Experts of a small language model.
Size: vocabulary 38925, 143M parameters.
Below are experts of layer 11 (counted from 0) of a mixture-of-experts language model. Rows are named router (the router's row for the expert), gate (a neuron's input weights, with its number), up (a neuron's input weights, with its number) and show model dimensions 0-255. Each number is 50 + 15 x the weight over its row's rms, rounded and kept within 0 to 99.
Before each expert's rows: "gets" lists some tokens that make up at least twice as much of what it gets as of all text. This comes from a sample of Wikipedia text that the model never trained on. Tokens count by the router's weight.

# expert 17
gets: " |\n", "\n", "6", ")\n", "4", "\n\n"
router:54 70 59 58 40 70 35 51 50 47 42 46 58 68 58 50 59 26 55 63 52 51 52 45 54 40 60 62 39 50 55 32 60 52 49 59 37 33 45 69 31 39 68 61 75 29 42 47 56 47 62 74 65 35 50 52 40 55 45 57 76 52 43 34 41 46 27 83 32 52 58 35 93 75 24 42 62 91 46 73 21 19 32 43 50 77 62 61 53 26 69 42 56 74 54 30 60 43 17 44 72 35 50 46 50 58 65 49 83 33 52 22 57 88 39 20 51 87 58 48 23 72 56 45 48 67 42 48 69 21 52 60 56 26 61 42 53 45 27 85 49 37 46 54 48 52 61 44 56 47 51 59 35 65 52 64 35 43 46 60 23 49 49 60 68 64 50 38 56 33 40 16 39 54 15 28 47 62 56 54 43 64 41 48 73 56 49 58 51 44 32 77 59 14 48 47 23 35 41 45 80 53 43 63 36 51 58 56 56 60 48 55 50 53 57 51 37 53 46 76 42 41 44 32 59 51 69 29 65 27 48 50 41 72 24 50 49 50 51 59 37 38 70 17 52 29 64 57 40 53 54 74 47 27 69 52
gate0:43 45 33 72 62 53 31 61 46 69 69 29 54 47 55 63 55 24 31 46 68 39 55 48 44 37 62 32 50 18 37 50 41 27 21 37 50 40 55 41 56 65 41 64 48 57 49 45 27 43 26 65 50 18 57 55 42 51 53 23 36 35 50 62 43 51 49 57 35 77 76 56 69 66 81 32 48 47 44 56 38 36 43 35 17 45 49 63 43 07 51 49 85 71 37 43 50 67 50 22 51 85 31 28 46 52 30 61 66 27 36 44 49 67 49 21 64 28 53 49 50 42 25 43 52 63 57 54 60 48 34 54 33 51 35 38 39 46 47 71 38 44 59 43 38 76 50 48 46 54 78 56 63 57 52 54 56 28 34 47 62 60 61 53 49 42 86 68 73 37 60 61 58 39 46 20 61 48 62 70 51 32 55 47 61 64 44 57 57 80 58 27 40 53 53 83 61 53 63 72 52 58 47 45 82 70 25 76 69 65 34 40 55 62 43 55 24 40 75 55 32 48 49 58 60 35 47 40 87 47 42 69 43 39 60 33 19 59 45 37 50 30 47 28 57 60 14 52 57 51 59 61 75 53 59 73
up0:50 37 57 51 13 42 47 56 52 56 39 56 65 48 53 56 35 62 49 48 50 54 62 34 34 62 57 43 66 47 34 31 67 33 14 22 34 52 51 60 45 54 53 59 27 51 56 54 50 30 38 50 68 77 38 57 42 41 48 68 64 27 55 50 64 49 58 26 51 43 58 31 63 59 45 69 29 38 63 16 64 32 27 52 38 14 60 43 38 56 37 58 40 69 36 51 71 46 80 32 49 26 47 62 51 63 31 54 44 51 64 90 40 30 48 52 23 58 58 24 65 43 54 49 64 25 51 57 47 40 47 69 48 33 38 40 49 30 41 63 62 58 40 64 81 70 40 41 42 44 65 29 39 39 47 51 74 65 60 50 27 56 51 30 41 62 72 57 61 66 76 44 77 62 38 41 63 50 42 37 65 46 62 51 38 21 63 41 56 13 45 50 25 62 42 64 40 72 41 57 69 39 62 79 27 63 42 52 52 50 46 14 47 46 29 49 34 52 30 35 62 77 85 11 35 54 48 50 33 68 54 51 23 67 68 32 57 42 46 29 14 77 47 45 32 74 17 58 43 40 55 45 35 58 68 42
gate1:46 79 66 19 41 61 37 70 18 55 75 40 53 29 77 67 45 43 42 45 40 52 63 51 47 48 48 42 61 49 55 35 22 44 64 37 34 71 55 50 44 67 56 54 40 54 21 72 33 32 27 39 55 75 58 35 43 38 76 69 42 48 66 46 67 46 51 67 47 36 52 31 62 47 25 66 21 23 50 77 48 57 36 71 38 66 62 48 42 66 29 42 40 85 46 38 36 37 58 48 47 49 54 29 34 53 21 70 59 62 32 53 80 55 24 34 51 45 43 85 45 63 47 80 46 36 47 56 27 58 74 30 59 50 28 30 00 46 86 49 38 33 42 58 79 50 49 36 45 36 61 73 42 25 21 62 15 46 47 39 58 48 54 46 44 46 51 20 24 50 31 45 67 59 45 48 50 41 38 47 33 59 21 67 49 53 53 43 44 41 44 67 51 41 73 65 63 62 61 49 46 49 75 75 60 43 47 67 59 49 52 26 65 51 36 38 50 57 64 05 62 51 40 39 54 31 41 67 56 88 56 50 89 62 53 41 67 50 53 85 41 27 50 64 38 67 44 40 49 63 51 32 76 45 41 30
up1:21 31 72 45 31 70 53 52 29 46 55 57 54 66 10 47 53 55 59 43 57 38 61 53 83 44 58 36 31 49 44 57 30 63 06 49 47 38 49 71 13 41 47 56 66 42 43 63 73 24 37 15 31 36 51 66 70 52 53 54 53 51 48 34 50 42 43 37 52 50 67 46 44 62 42 52 64 55 51 21 41 73 44 33 51 38 54 38 46 57 59 59 23 66 64 43 51 56 31 54 56 37 30 49 53 68 53 20 49 42 60 38 32 49 35 52 67 41 51 41 64 49 38 38 63 41 73 56 69 22 44 18 49 47 33 42 66 32 33 40 47 36 60 80 61 62 38 42 67 34 54 24 71 53 33 91 30 42 56 58 58 45 80 12 47 43 48 73 52 66 69 34 07 81 56 47 51 48 58 38 51 56 41 29 78 48 67 31 50 52 23 30 78 60 57 23 25 49 67 66 37 34 44 53 47 26 66 56 44 44 57 50 28 31 56 70 41 44 56 44 12 67 59 68 54 65 27 40 38 64 51 49 30 54 59 48 64 62 29 52 55 65 59 53 80 61 42 38 60 34 74 43 56 65 38 62
gate2:59 56 43 35 43 42 36 20 55 59 43 51 40 60 52 43 51 54 37 47 60 42 94 42 31 58 54 55 25 69 80 47 54 30 48 74 54 69 54 63 68 24 47 30 55 65 65 36 23 43 56 53 54 61 45 51 28 52 48 53 36 61 43 63 42 90 46 63 65 63 34 28 76 87 61 49 50 58 71 49 26 56 63 46 67 81 55 48 41 67 55 39 46 66 16 54 48 50 41 51 65 83 53 47 41 36 55 55 59 64 43 62 81 45 32 34 61 48 64 05 66 38 63 49 69 30 38 50 49 37 85 35 40 43 36 32 58 58 57 46 58 07 47 32 73 69 43 44 58 68 43 71 46 47 58 55 39 81 68 34 38 38 47 49 52 91 52 59 73 44 06 53 41 61 56 56 56 50 64 51 55 37 52 40 52 32 50 78 57 16 52 44 50 68 52 41 62 61 23 22 63 56 37 60 69 64 40 54 56 38 34 53 61 51 31 40 36 67 26 45 49 54 50 33 53 61 40 45 22 40 55 42 88 63 12 42 67 43 65 53 48 48 52 31 35 55 81 33 39 41 62 42 39 31 81 49
up2:27 53 51 31 50 78 61 38 34 51 67 58 42 42 66 31 66 36 59 40 39 72 24 46 54 32 45 62 70 44 29 59 55 29 61 61 49 45 61 39 77 13 31 74 36 27 43 55 73 47 54 45 50 59 58 63 36 57 38 64 52 32 85 41 63 31 27 46 52 28 37 24 57 49 52 65 33 60 49 69 69 57 71 38 41 48 82 43 20 46 42 52 51 50 52 74 45 52 48 77 38 63 58 57 58 53 32 58 41 48 99 66 50 26 68 48 11 84 32 68 38 52 79 55 60 67 33 65 30 65 42 45 40 44 40 84 52 55 75 48 42 45 35 48 35 65 54 39 84 60 42 28 38 43 42 31 52 42 45 37 51 51 66 60 66 53 29 63 52 57 52 72 67 27 54 55 41 49 45 59 42 42 41 53 47 28 19 75 39 46 49 27 34 37 94 51 40 95 36 47 41 60 74 62 28 71 45 54 49 65 49 28 55 24 79 65 47 75 51 56 62 69 44 46 43 67 71 49 47 66 26 81 28 62 39 35 55 61 45 67 22 37 41 19 58 59 11 81 50 54 45 49 35 57 56 49
gate3:72 64 54 67 46 44 47 37 59 58 54 51 65 70 54 66 49 55 22 32 48 62 49 64 48 23 63 60 66 43 38 32 27 48 52 64 45 41 67 41 00 47 38 62 57 63 33 60 69 59 66 69 46 49 41 37 51 33 74 27 65 34 23 58 61 61 53 62 46 50 54 33 14 49 54 60 59 74 32 57 69 60 39 57 51 74 42 55 48 79 33 72 39 59 50 65 78 53 62 48 38 42 72 56 00 39 55 81 60 49 63 88 42 38 61 43 27 41 53 48 43 27 61 48 21 26 45 70 34 15 95 58 35 49 54 45 45 34 45 35 44 57 52 87 59 35 39 54 53 33 47 52 37 32 74 39 62 61 33 57 43 30 53 52 56 15 33 43 37 49 36 43 48 37 62 25 42 35 63 35 74 36 33 36 57 64 65 44 56 67 52 57 29 46 44 56 38 55 50 39 38 47 35 56 60 61 63 29 32 50 50 44 50 70 46 52 41 58 36 44 51 56 46 69 60 58 19 40 42 71 33 67 61 54 34 46 37 40 68 27 29 20 59 42 46 53 60 41 78 28 26 73 61 59 43 19
up3:59 51 47 49 52 50 59 49 51 20 54 52 47 12 62 43 50 56 76 40 67 42 65 59 50 58 67 38 24 63 65 46 34 43 62 34 46 40 55 43 47 71 50 52 16 87 51 78 47 70 62 45 50 49 56 36 47 66 47 49 42 48 70 35 61 46 49 57 41 39 41 68 41 66 27 71 93 49 56 47 50 53 56 65 56 42 54 17 68 77 44 22 31 67 62 71 31 29 54 34 48 72 53 53 46 53 60 70 41 70 56 61 49 61 54 46 47 44 48 38 26 46 10 84 24 25 61 48 66 67 59 46 72 56 78 32 25 75 49 43 46 65 33 77 55 37 31 50 71 57 02 38 48 55 34 41 56 54 30 37 55 61 49 70 50 73 27 50 32 21 44 54 37 48 24 76 32 41 70 60 54 49 90 39 54 72 56 45 63 63 33 69 54 70 68 51 40 42 76 42 44 61 71 62 59 39 74 51 53 59 45 25 65 56 27 39 62 48 39 45 66 45 41 32 59 71 43 37 46 48 46 45 42 32 56 53 33 55 55 45 44 56 47 53 50 79 61 49 75 61 61 44 52 64 33 16
gate4:67 54 26 47 51 38 47 68 64 40 50 52 64 45 58 46 48 80 54 48 57 40 34 70 34 49 56 56 50 36 34 31 62 68 27 41 37 45 76 53 55 36 58 52 32 51 47 56 50 47 40 79 54 45 64 64 06 53 65 47 50 47 60 22 54 99 38 55 73 50 38 57 52 43 61 66 57 70 49 51 71 63 62 60 59 43 65 49 70 68 50 50 44 54 39 45 56 47 36 31 74 34 44 58 59 72 40 55 30 54 40 51 67 41 50 56 57 62 37 35 60 22 30 74 58 32 20 36 22 54 47 54 55 81 58 62 40 52 34 67 62 73 51 67 75 46 28 48 59 36 70 61 27 37 46 36 54 42 21 32 41 56 43 61 56 24 59 52 35 45 42 83 68 92 33 63 43 30 64 38 75 67 53 32 33 31 49 22 37 52 33 47 25 56 72 23 25 38 84 32 81 47 54 66 22 49 69 57 41 51 56 52 64 76 54 53 45 44 39 37 66 54 50 61 64 51 41 44 64 16 71 65 55 53 22 48 62 57 65 76 67 37 39 46 57 58 58 45 48 59 74 83 65 53 54 64
up4:49 38 43 30 62 50 41 43 52 41 59 45 60 55 45 57 75 57 42 53 45 70 48 32 59 68 56 42 51 71 69 11 18 53 34 43 56 67 54 34 43 55 55 32 47 61 70 36 80 49 46 20 57 12 66 30 80 37 86 63 66 74 41 66 43 52 50 51 32 39 32 59 69 64 40 31 25 46 41 46 63 46 61 32 68 19 36 47 56 35 51 27 42 58 19 29 58 40 48 44 34 44 34 39 47 48 52 26 28 51 33 24 90 50 81 75 51 41 55 65 67 51 46 45 48 54 43 80 47 58 54 60 45 38 76 46 50 70 44 59 38 76 78 35 55 79 82 21 44 44 45 64 66 36 55 72 49 57 60 40 53 46 46 43 43 21 68 28 40 68 62 46 48 52 52 64 46 50 63 38 70 83 45 72 37 55 40 63 65 71 32 40 73 72 73 81 44 53 48 53 40 69 51 64 67 50 50 47 61 51 32 82 27 28 52 67 65 67 60 66 49 40 76 47 34 52 34 28 48 39 55 32 85 37 60 64 56 46 50 47 51 69 44 75 54 65 57 38 47 65 40 44 52 66 49 59
gate5:55 88 35 63 40 52 40 38 58 56 61 41 55 46 40 81 54 61 43 43 09 50 52 32 34 50 29 49 51 41 88 19 23 72 48 44 56 69 71 52 64 63 55 69 28 53 60 51 56 60 55 27 57 67 54 69 52 89 45 68 18 39 47 27 54 57 21 54 45 58 19 39 46 52 47 43 75 53 55 49 41 45 47 53 55 39 36 48 51 47 62 76 50 36 47 53 46 49 60 54 46 23 77 59 12 39 53 43 24 52 43 43 46 52 47 36 74 34 31 50 63 57 66 52 47 61 47 13 71 30 13 71 44 40 47 65 34 47 48 43 60 61 25 57 64 57 45 45 50 37 53 51 29 45 39 54 34 34 68 34 49 43 34 22 54 65 64 30 46 24 43 61 79 42 52 53 50 59 59 37 62 34 58 50 15 49 59 17 49 57 69 62 63 55 59 51 42 50 43 70 42 50 64 52 56 34 56 65 60 47 71 50 66 60 49 30 51 45 56 51 44 53 35 57 61 69 44 52 22 19 50 49 85 47 56 67 50 42 41 32 61 26 41 38 57 54 35 89 48 67 48 38 62 43 60 50
up5:54 50 50 29 48 44 49 63 36 39 50 69 50 18 38 15 60 63 29 42 44 14 52 27 67 53 52 46 46 47 39 66 75 47 60 42 50 74 51 52 48 62 36 49 64 43 45 65 46 29 38 23 84 77 69 32 43 60 43 43 59 88 34 23 33 49 48 66 30 60 21 42 55 60 41 31 58 40 47 41 70 32 49 79 76 59 58 60 27 36 55 88 52 52 52 40 57 31 68 46 38 92 66 59 54 25 58 15 35 46 49 57 41 16 36 37 50 58 56 62 46 86 37 53 50 43 70 44 47 53 23 81 66 35 50 57 42 24 42 55 51 28 58 44 41 58 49 56 38 37 49 44 38 50 50 80 40 44 61 49 50 46 49 41 60 73 50 70 25 76 77 67 55 60 41 46 55 78 58 32 40 58 48 73 55 45 42 76 64 74 40 80 62 47 69 72 46 20 35 47 56 59 32 54 46 55 54 49 87 68 46 47 76 45 57 46 35 72 56 39 45 59 72 37 48 28 60 87 70 54 63 43 31 57 45 44 59 41 49 29 45 62 28 52 58 43 41 55 52 76 75 52 17 66 42 58
gate6:62 45 58 54 44 47 61 33 63 63 43 74 59 80 38 66 83 50 36 56 74 50 29 43 66 30 43 61 82 48 76 58 48 50 27 72 31 35 65 75 57 54 51 51 60 49 26 34 53 43 44 24 37 66 49 55 52 54 52 25 27 53 42 46 52 45 33 62 46 31 57 32 65 69 49 55 60 45 58 40 58 58 33 34 50 64 43 51 47 58 34 38 66 49 25 07 30 15 38 23 49 52 36 60 23 65 60 24 59 51 20 57 55 55 70 53 54 53 61 61 56 48 30 36 69 17 44 54 56 36 68 30 55 69 58 61 54 54 37 33 52 55 47 31 32 54 49 55 36 51 59 63 54 39 53 46 39 57 57 44 55 86 36 34 28 37 46 23 60 47 44 07 60 58 35 33 49 57 49 27 29 65 59 54 62 54 64 11 28 53 49 53 62 53 65 77 46 42 69 49 42 35 49 41 44 62 57 65 54 32 33 42 58 62 46 90 27 72 40 61 64 28 56 32 59 54 66 52 53 57 45 48 34 58 45 39 60 45 35 48 57 61 48 27 60 61 51 43 49 74 66 49 50 31 53 39
up6:17 50 55 68 60 61 38 46 50 62 51 23 58 55 42 42 48 51 48 45 46 53 00 30 21 52 25 70 40 47 65 50 70 33 46 45 47 39 37 49 51 74 61 79 44 41 41 51 50 41 22 44 80 66 26 58 43 42 50 41 46 50 40 56 56 77 02 61 56 21 43 54 32 65 47 41 44 52 24 42 54 31 48 71 21 67 58 55 36 57 60 50 63 37 42 53 41 55 07 51 46 59 39 45 81 66 36 30 64 49 37 56 49 53 59 57 58 58 70 50 29 42 53 44 52 63 34 49 75 50 43 42 39 44 73 41 40 66 00 54 66 33 41 64 40 34 73 59 82 52 44 63 58 49 45 54 16 55 58 39 48 76 48 39 46 49 65 53 42 38 64 58 52 34 40 43 36 47 58 65 44 77 54 48 58 42 53 54 70 56 40 52 84 72 61 39 51 40 62 49 68 27 36 45 53 33 54 22 68 24 43 29 79 43 60 58 39 55 95 70 47 04 70 57 44 49 71 56 63 72 47 56 51 58 28 58 51 61 53 70 50 80 47 48 60 26 48 32 53 75 91 39 50 33 42 65
gate7:39 62 87 27 49 48 70 21 57 56 78 49 48 38 69 73 49 61 53 50 68 66 45 62 49 56 34 23 51 48 29 64 76 62 64 59 30 33 71 44 32 57 62 33 64 72 55 44 77 93 57 45 72 54 37 47 37 52 56 35 41 33 52 52 63 64 40 64 19 43 62 51 49 37 46 57 44 58 48 62 49 25 40 77 37 46 47 28 65 67 49 63 46 44 54 36 55 21 27 40 32 67 50 52 65 49 41 59 33 25 46 74 67 78 72 42 64 47 41 50 56 64 76 34 60 44 47 46 61 44 44 44 55 53 66 63 81 38 44 41 56 38 39 45 49 51 31 44 54 62 65 19 53 43 56 28 20 76 67 60 49 54 45 51 41 38 62 23 29 72 43 44 54 42 48 61 62 17 30 50 28 70 39 34 63 61 39 72 30 72 52 26 29 47 49 28 59 76 49 59 48 51 58 70 39 61 66 44 27 69 29 63 43 46 36 41 24 36 49 97 26 34 58 65 77 64 53 36 39 50 30 56 54 48 26 47 51 66 49 60 61 80 38 40 62 66 46 68 56 42 17 71 39 43 53 58
up7:38 68 49 56 33 32 51 48 45 59 45 37 55 34 58 54 57 55 37 46 51 64 40 55 44 60 35 60 27 61 45 36 67 61 35 45 43 50 19 55 49 50 58 16 58 78 30 48 52 44 46 37 59 68 50 47 46 35 59 32 46 65 48 55 72 54 50 54 69 41 61 96 28 39 42 62 66 61 46 65 41 21 94 45 46 87 53 63 34 33 49 44 46 49 38 57 66 38 49 75 56 37 53 33 43 47 54 54 43 38 32 43 58 43 38 18 52 44 47 60 99 59 62 33 70 50 44 49 51 36 51 45 82 60 05 35 38 64 41 50 44 70 39 69 57 35 51 37 40 74 80 60 46 65 29 73 59 53 49 43 45 66 54 40 52 55 41 61 67 49 37 36 61 45 65 84 36 39 37 49 46 42 31 37 61 60 55 52 68 56 38 68 32 59 46 56 50 72 67 70 59 65 58 53 57 24 71 31 31 47 79 52 57 43 62 68 49 54 77 47 40 47 52 46 79 59 00 60 21 38 52 53 32 56 62 48 47 33 56 36 46 74 43 48 51 54 47 60 33 43 61 61 64 37 38 61
gate8:60 75 59 33 41 57 48 38 46 63 93 84 38 47 39 71 58 51 57 46 48 45 23 51 48 39 81 59 99 65 51 65 63 76 39 49 56 63 52 49 73 48 47 28 34 33 51 26 41 69 39 60 53 55 53 52 66 53 43 49 72 43 48 53 34 56 50 60 48 45 74 70 63 48 56 42 49 54 32 53 10 69 51 44 69 48 31 67 12 45 34 63 44 39 70 51 57 41 65 35 20 53 50 63 68 65 51 48 33 32 39 40 57 80 35 51 52 44 61 64 71 28 66 56 68 38 37 49 52 53 71 33 71 66 70 56 74 57 45 47 61 23 59 27 41 43 33 60 76 46 34 57 44 47 83 65 58 42 52 29 44 48 49 38 06 56 43 54 62 46 35 66 63 66 61 69 50 51 42 64 65 52 58 68 51 54 38 31 46 57 50 59 83 30 57 39 26 55 43 53 68 52 28 48 63 44 69 48 22 41 61 44 65 63 48 20 76 54 35 48 57 53 45 56 22 58 66 34 81 73 26 64 40 49 61 68 56 64 41 46 39 36 46 60 56 43 40 63 72 39 39 57 35 23 66 67
up8:55 37 51 25 32 50 48 21 29 35 37 52 47 43 35 45 47 68 22 32 39 38 31 61 47 58 41 14 33 45 71 58 49 58 52 71 59 12 54 27 67 46 43 73 54 66 50 74 80 54 22 43 50 58 42 63 44 58 75 61 83 50 74 44 63 23 39 45 54 55 30 61 64 47 54 80 87 42 45 52 32 45 39 41 49 86 45 40 69 23 43 25 56 43 45 37 47 35 22 70 48 53 74 30 35 58 57 33 59 42 37 43 37 59 69 27 57 57 60 44 70 62 47 59 63 50 35 59 47 35 38 60 01 56 35 49 41 50 23 47 45 44 37 41 37 23 39 56 76 67 32 54 53 70 71 22 83 73 72 69 33 79 49 57 57 34 64 45 61 39 19 59 35 50 48 35 64 54 58 23 44 48 49 13 43 52 48 63 52 60 40 37 66 80 43 39 45 46 48 79 58 54 49 51 43 47 43 33 60 40 46 66 45 54 33 55 67 60 67 50 54 55 48 83 34 53 46 71 62 49 15 92 33 41 67 69 59 73 46 30 49 55 60 51 39 21 52 33 45 43 75 51 60 56 57 57
gate9:36 53 21 35 50 68 52 61 66 65 55 40 52 24 68 39 10 50 60 35 58 40 42 90 57 48 51 78 59 48 43 25 84 66 52 46 53 59 82 26 56 38 61 58 55 52 68 45 53 41 64 51 59 33 64 54 54 63 59 45 35 50 43 66 26 55 35 47 65 61 19 53 37 70 52 46 52 62 63 49 54 55 34 32 64 84 36 76 35 62 46 10 78 42 48 60 35 55 66 65 59 58 72 40 51 26 60 42 62 50 47 75 58 48 50 45 47 57 44 32 87 44 56 68 38 48 62 56 32 57 51 43 72 52 57 43 53 64 44 80 46 86 51 60 44 45 32 77 53 61 58 72 31 33 20 59 61 14 29 19 44 57 52 39 77 67 53 38 31 65 28 45 39 47 43 60 35 53 58 52 38 55 59 49 24 42 47 59 48 83 62 27 24 42 76 60 33 56 52 75 63 53 61 21 65 63 32 26 75 81 41 56 47 35 58 19 35 48 57 57 42 42 49 36 43 44 39 59 68 64 51 74 52 69 45 34 41 50 67 62 71 27 54 46 39 43 67 58 38 30 36 50 38 42 54 72
up9:55 30 28 53 29 57 60 51 55 35 55 44 54 52 47 52 65 33 29 50 29 79 28 22 15 51 37 45 65 51 65 54 10 60 12 55 43 37 52 22 33 41 45 50 43 44 58 43 40 33 03 67 49 60 44 49 75 49 51 82 45 49 54 41 50 32 57 38 48 62 42 39 52 40 40 49 41 62 43 65 52 42 41 66 57 19 39 42 67 51 37 72 57 39 53 23 43 54 57 74 35 33 64 73 58 29 54 42 34 55 49 53 63 46 37 72 48 37 34 65 58 63 61 61 40 50 17 41 53 47 67 27 47 56 63 50 68 55 63 63 65 43 33 56 40 58 55 31 44 46 42 22 37 63 49 66 54 72 76 39 39 39 32 59 38 29 22 50 55 72 54 37 33 55 27 46 45 50 15 46 53 65 39 42 45 49 26 19 43 44 56 59 55 43 56 47 51 77 32 52 67 27 52 57 37 52 38 42 09 49 40 40 53 43 69 89 63 41 68 82 57 34 37 61 54 62 65 79 41 34 56 39 30 51 58 51 56 54 34 45 56 84 72 35 44 59 85 56 73 34 58 39 56 46 62 23
gate10:40 76 48 26 44 40 43 26 50 28 47 45 45 57 62 57 46 44 41 31 77 50 43 18 41 41 63 56 65 40 77 40 36 44 72 58 45 41 44 58 73 47 58 28 18 49 33 70 35 61 51 52 38 33 25 46 29 40 35 50 69 51 09 35 80 56 63 45 28 47 52 35 57 44 45 53 23 69 46 39 34 39 48 62 56 73 48 41 37 31 34 60 56 53 36 82 57 30 67 22 46 44 44 41 55 61 39 52 60 48 54 40 56 56 50 43 35 44 43 64 00 58 50 10 53 42 67 74 60 47 27 60 41 50 38 41 42 56 30 63 54 67 52 16 64 56 55 47 37 44 42 71 47 56 45 42 29 48 70 70 41 56 51 80 53 73 67 51 28 60 55 32 29 57 48 47 71 66 39 61 57 48 37 77 83 26 61 41 35 45 96 62 56 24 55 88 36 41 79 31 53 41 67 81 36 57 46 77 58 39 28 54 52 70 56 54 46 42 52 32 53 23 51 57 47 38 29 48 51 37 64 38 65 51 33 73 57 72 48 35 55 39 41 44 49 63 50 24 43 42 28 62 56 27 47 47
up10:49 67 37 52 42 17 60 44 74 58 63 82 39 56 60 58 54 48 65 39 47 65 69 70 48 32 51 47 27 89 77 53 51 74 68 38 34 66 47 63 43 57 48 41 61 37 53 63 36 32 47 58 74 48 36 16 71 61 60 32 74 43 54 31 48 36 56 56 77 64 65 50 61 27 19 46 42 68 46 74 54 71 66 57 44 51 48 34 44 47 57 50 76 34 51 62 72 39 60 71 73 47 49 39 65 57 33 60 65 61 59 30 29 31 37 42 68 63 35 27 50 69 61 53 38 48 49 22 43 31 80 34 45 41 42 46 65 09 33 50 27 54 35 47 90 59 66 33 37 68 87 48 46 79 50 36 58 57 42 50 24 19 27 39 59 34 58 31 40 37 27 50 54 34 56 58 52 46 56 56 40 64 46 60 43 46 31 48 55 49 62 48 88 56 65 62 49 65 49 39 18 52 68 69 61 55 70 58 19 82 40 63 32 74 37 57 29 50 47 51 65 49 72 53 54 64 57 73 57 85 65 47 62 70 46 45 37 38 77 23 72 27 56 69 61 44 48 50 14 24 59 32 47 57 50 48
gate11:42 49 24 60 52 58 84 50 47 71 65 50 51 38 42 43 45 42 31 80 58 38 34 26 44 79 70 50 65 41 43 27 56 45 47 67 57 33 48 58 35 53 52 69 54 40 69 21 50 48 50 57 65 20 57 68 54 67 52 51 78 32 31 70 61 56 39 52 49 50 50 56 65 47 34 38 53 47 76 43 30 55 69 54 51 33 45 57 51 44 49 46 23 96 57 66 35 47 37 51 41 47 52 53 43 28 51 41 45 65 41 48 59 58 36 35 55 39 54 57 62 52 19 47 66 87 52 86 77 46 46 58 52 43 47 51 38 53 46 18 51 44 43 46 58 51 45 44 60 34 56 73 54 72 49 54 45 32 58 69 52 69 66 45 36 75 55 92 49 53 55 61 75 50 37 65 22 47 51 78 56 64 40 32 34 55 48 62 34 32 45 91 27 45 60 56 43 47 48 44 77 56 31 58 58 42 79 47 40 41 43 55 39 37 67 77 69 41 58 52 51 60 47 59 43 70 43 43 50 44 55 64 45 49 45 48 43 40 75 36 42 70 63 57 64 45 51 65 76 52 32 63 60 37 51 62
up11:68 47 49 51 32 34 34 54 74 68 50 36 50 70 54 50 29 56 42 30 45 51 34 53 50 37 46 50 20 47 58 73 56 68 38 61 55 60 31 24 58 75 53 38 52 49 52 62 55 18 42 63 27 63 69 15 35 34 29 35 50 61 58 67 70 36 62 34 53 57 43 49 36 49 51 21 81 54 75 62 28 46 50 46 59 43 22 48 59 55 48 86 66 19 38 40 43 74 45 22 56 47 50 67 32 49 51 63 23 53 92 42 54 25 60 70 73 40 49 31 43 41 51 58 27 56 32 71 61 50 90 70 61 65 55 43 47 55 46 81 70 60 45 41 60 64 77 45 59 70 21 14 30 42 28 46 41 47 64 47 36 40 32 47 75 44 50 54 60 40 51 76 56 50 67 64 57 50 73 55 18 30 47 54 51 25 40 86 69 50 37 44 58 53 48 61 30 39 62 59 38 65 62 35 37 66 34 56 57 27 44 61 39 43 27 59 27 70 55 51 61 54 56 75 31 53 33 74 71 80 62 70 36 53 49 55 55 84 21 49 51 46 13 49 51 34 57 42 40 75 70 45 51 46 56 45
gate12:45 71 46 69 51 58 18 48 38 48 61 52 16 24 35 26 38 43 57 37 55 55 46 44 67 45 61 48 50 56 34 38 75 38 57 35 45 05 76 62 44 48 54 54 55 28 50 78 53 53 32 54 47 26 62 51 58 18 73 63 71 40 57 31 39 81 64 47 53 30 32 59 49 59 58 54 34 66 61 59 43 52 37 25 61 70 58 52 54 44 54 61 55 57 65 49 41 82 53 55 46 24 47 42 67 69 61 46 47 45 45 65 43 41 50 30 73 48 51 45 52 50 43 63 40 44 55 49 46 31 36 39 64 58 33 44 61 46 51 49 42 31 27 43 60 67 54 44 36 43 42 47 66 45 63 76 56 75 46 50 64 50 69 47 47 37 79 82 44 30 55 17 55 47 49 19 35 36 34 51 48 47 50 51 40 51 57 32 49 53 28 47 54 30 54 53 49 62 70 35 62 61 52 43 22 55 86 71 47 75 46 40 51 34 34 39 64 50 47 59 51 28 40 38 71 47 55 43 35 16 44 97 46 50 37 29 46 48 39 40 72 59 65 39 12 14 53 46 46 42 38 52 78 24 59 81
up12:52 47 61 57 61 41 60 44 45 42 61 52 35 56 35 54 50 37 50 49 67 47 40 48 82 49 18 17 62 41 32 50 80 78 42 52 61 38 52 52 57 59 65 51 62 41 59 59 42 62 24 50 64 59 25 45 61 41 49 36 29 50 44 64 55 48 30 42 43 64 48 43 39 57 73 54 43 34 17 47 55 44 39 46 48 41 32 80 45 63 64 69 70 50 55 80 74 80 29 50 54 49 56 61 47 53 45 33 47 30 61 66 34 43 64 30 55 67 53 41 41 42 67 58 39 36 31 67 66 25 49 45 50 66 56 36 45 31 56 40 46 68 44 49 33 23 32 41 42 46 43 37 60 38 49 79 74 58 53 47 33 49 38 37 49 31 61 39 65 75 27 67 46 41 50 51 21 26 45 70 41 55 65 40 77 53 51 50 28 59 55 44 51 36 81 60 45 15 48 47 54 31 52 21 59 38 32 26 44 43 73 71 57 56 83 46 25 61 47 40 49 67 61 67 52 81 47 67 25 51 40 51 59 51 67 38 95 65 32 43 49 33 52 52 53 68 22 39 48 67 59 53 39 35 28 52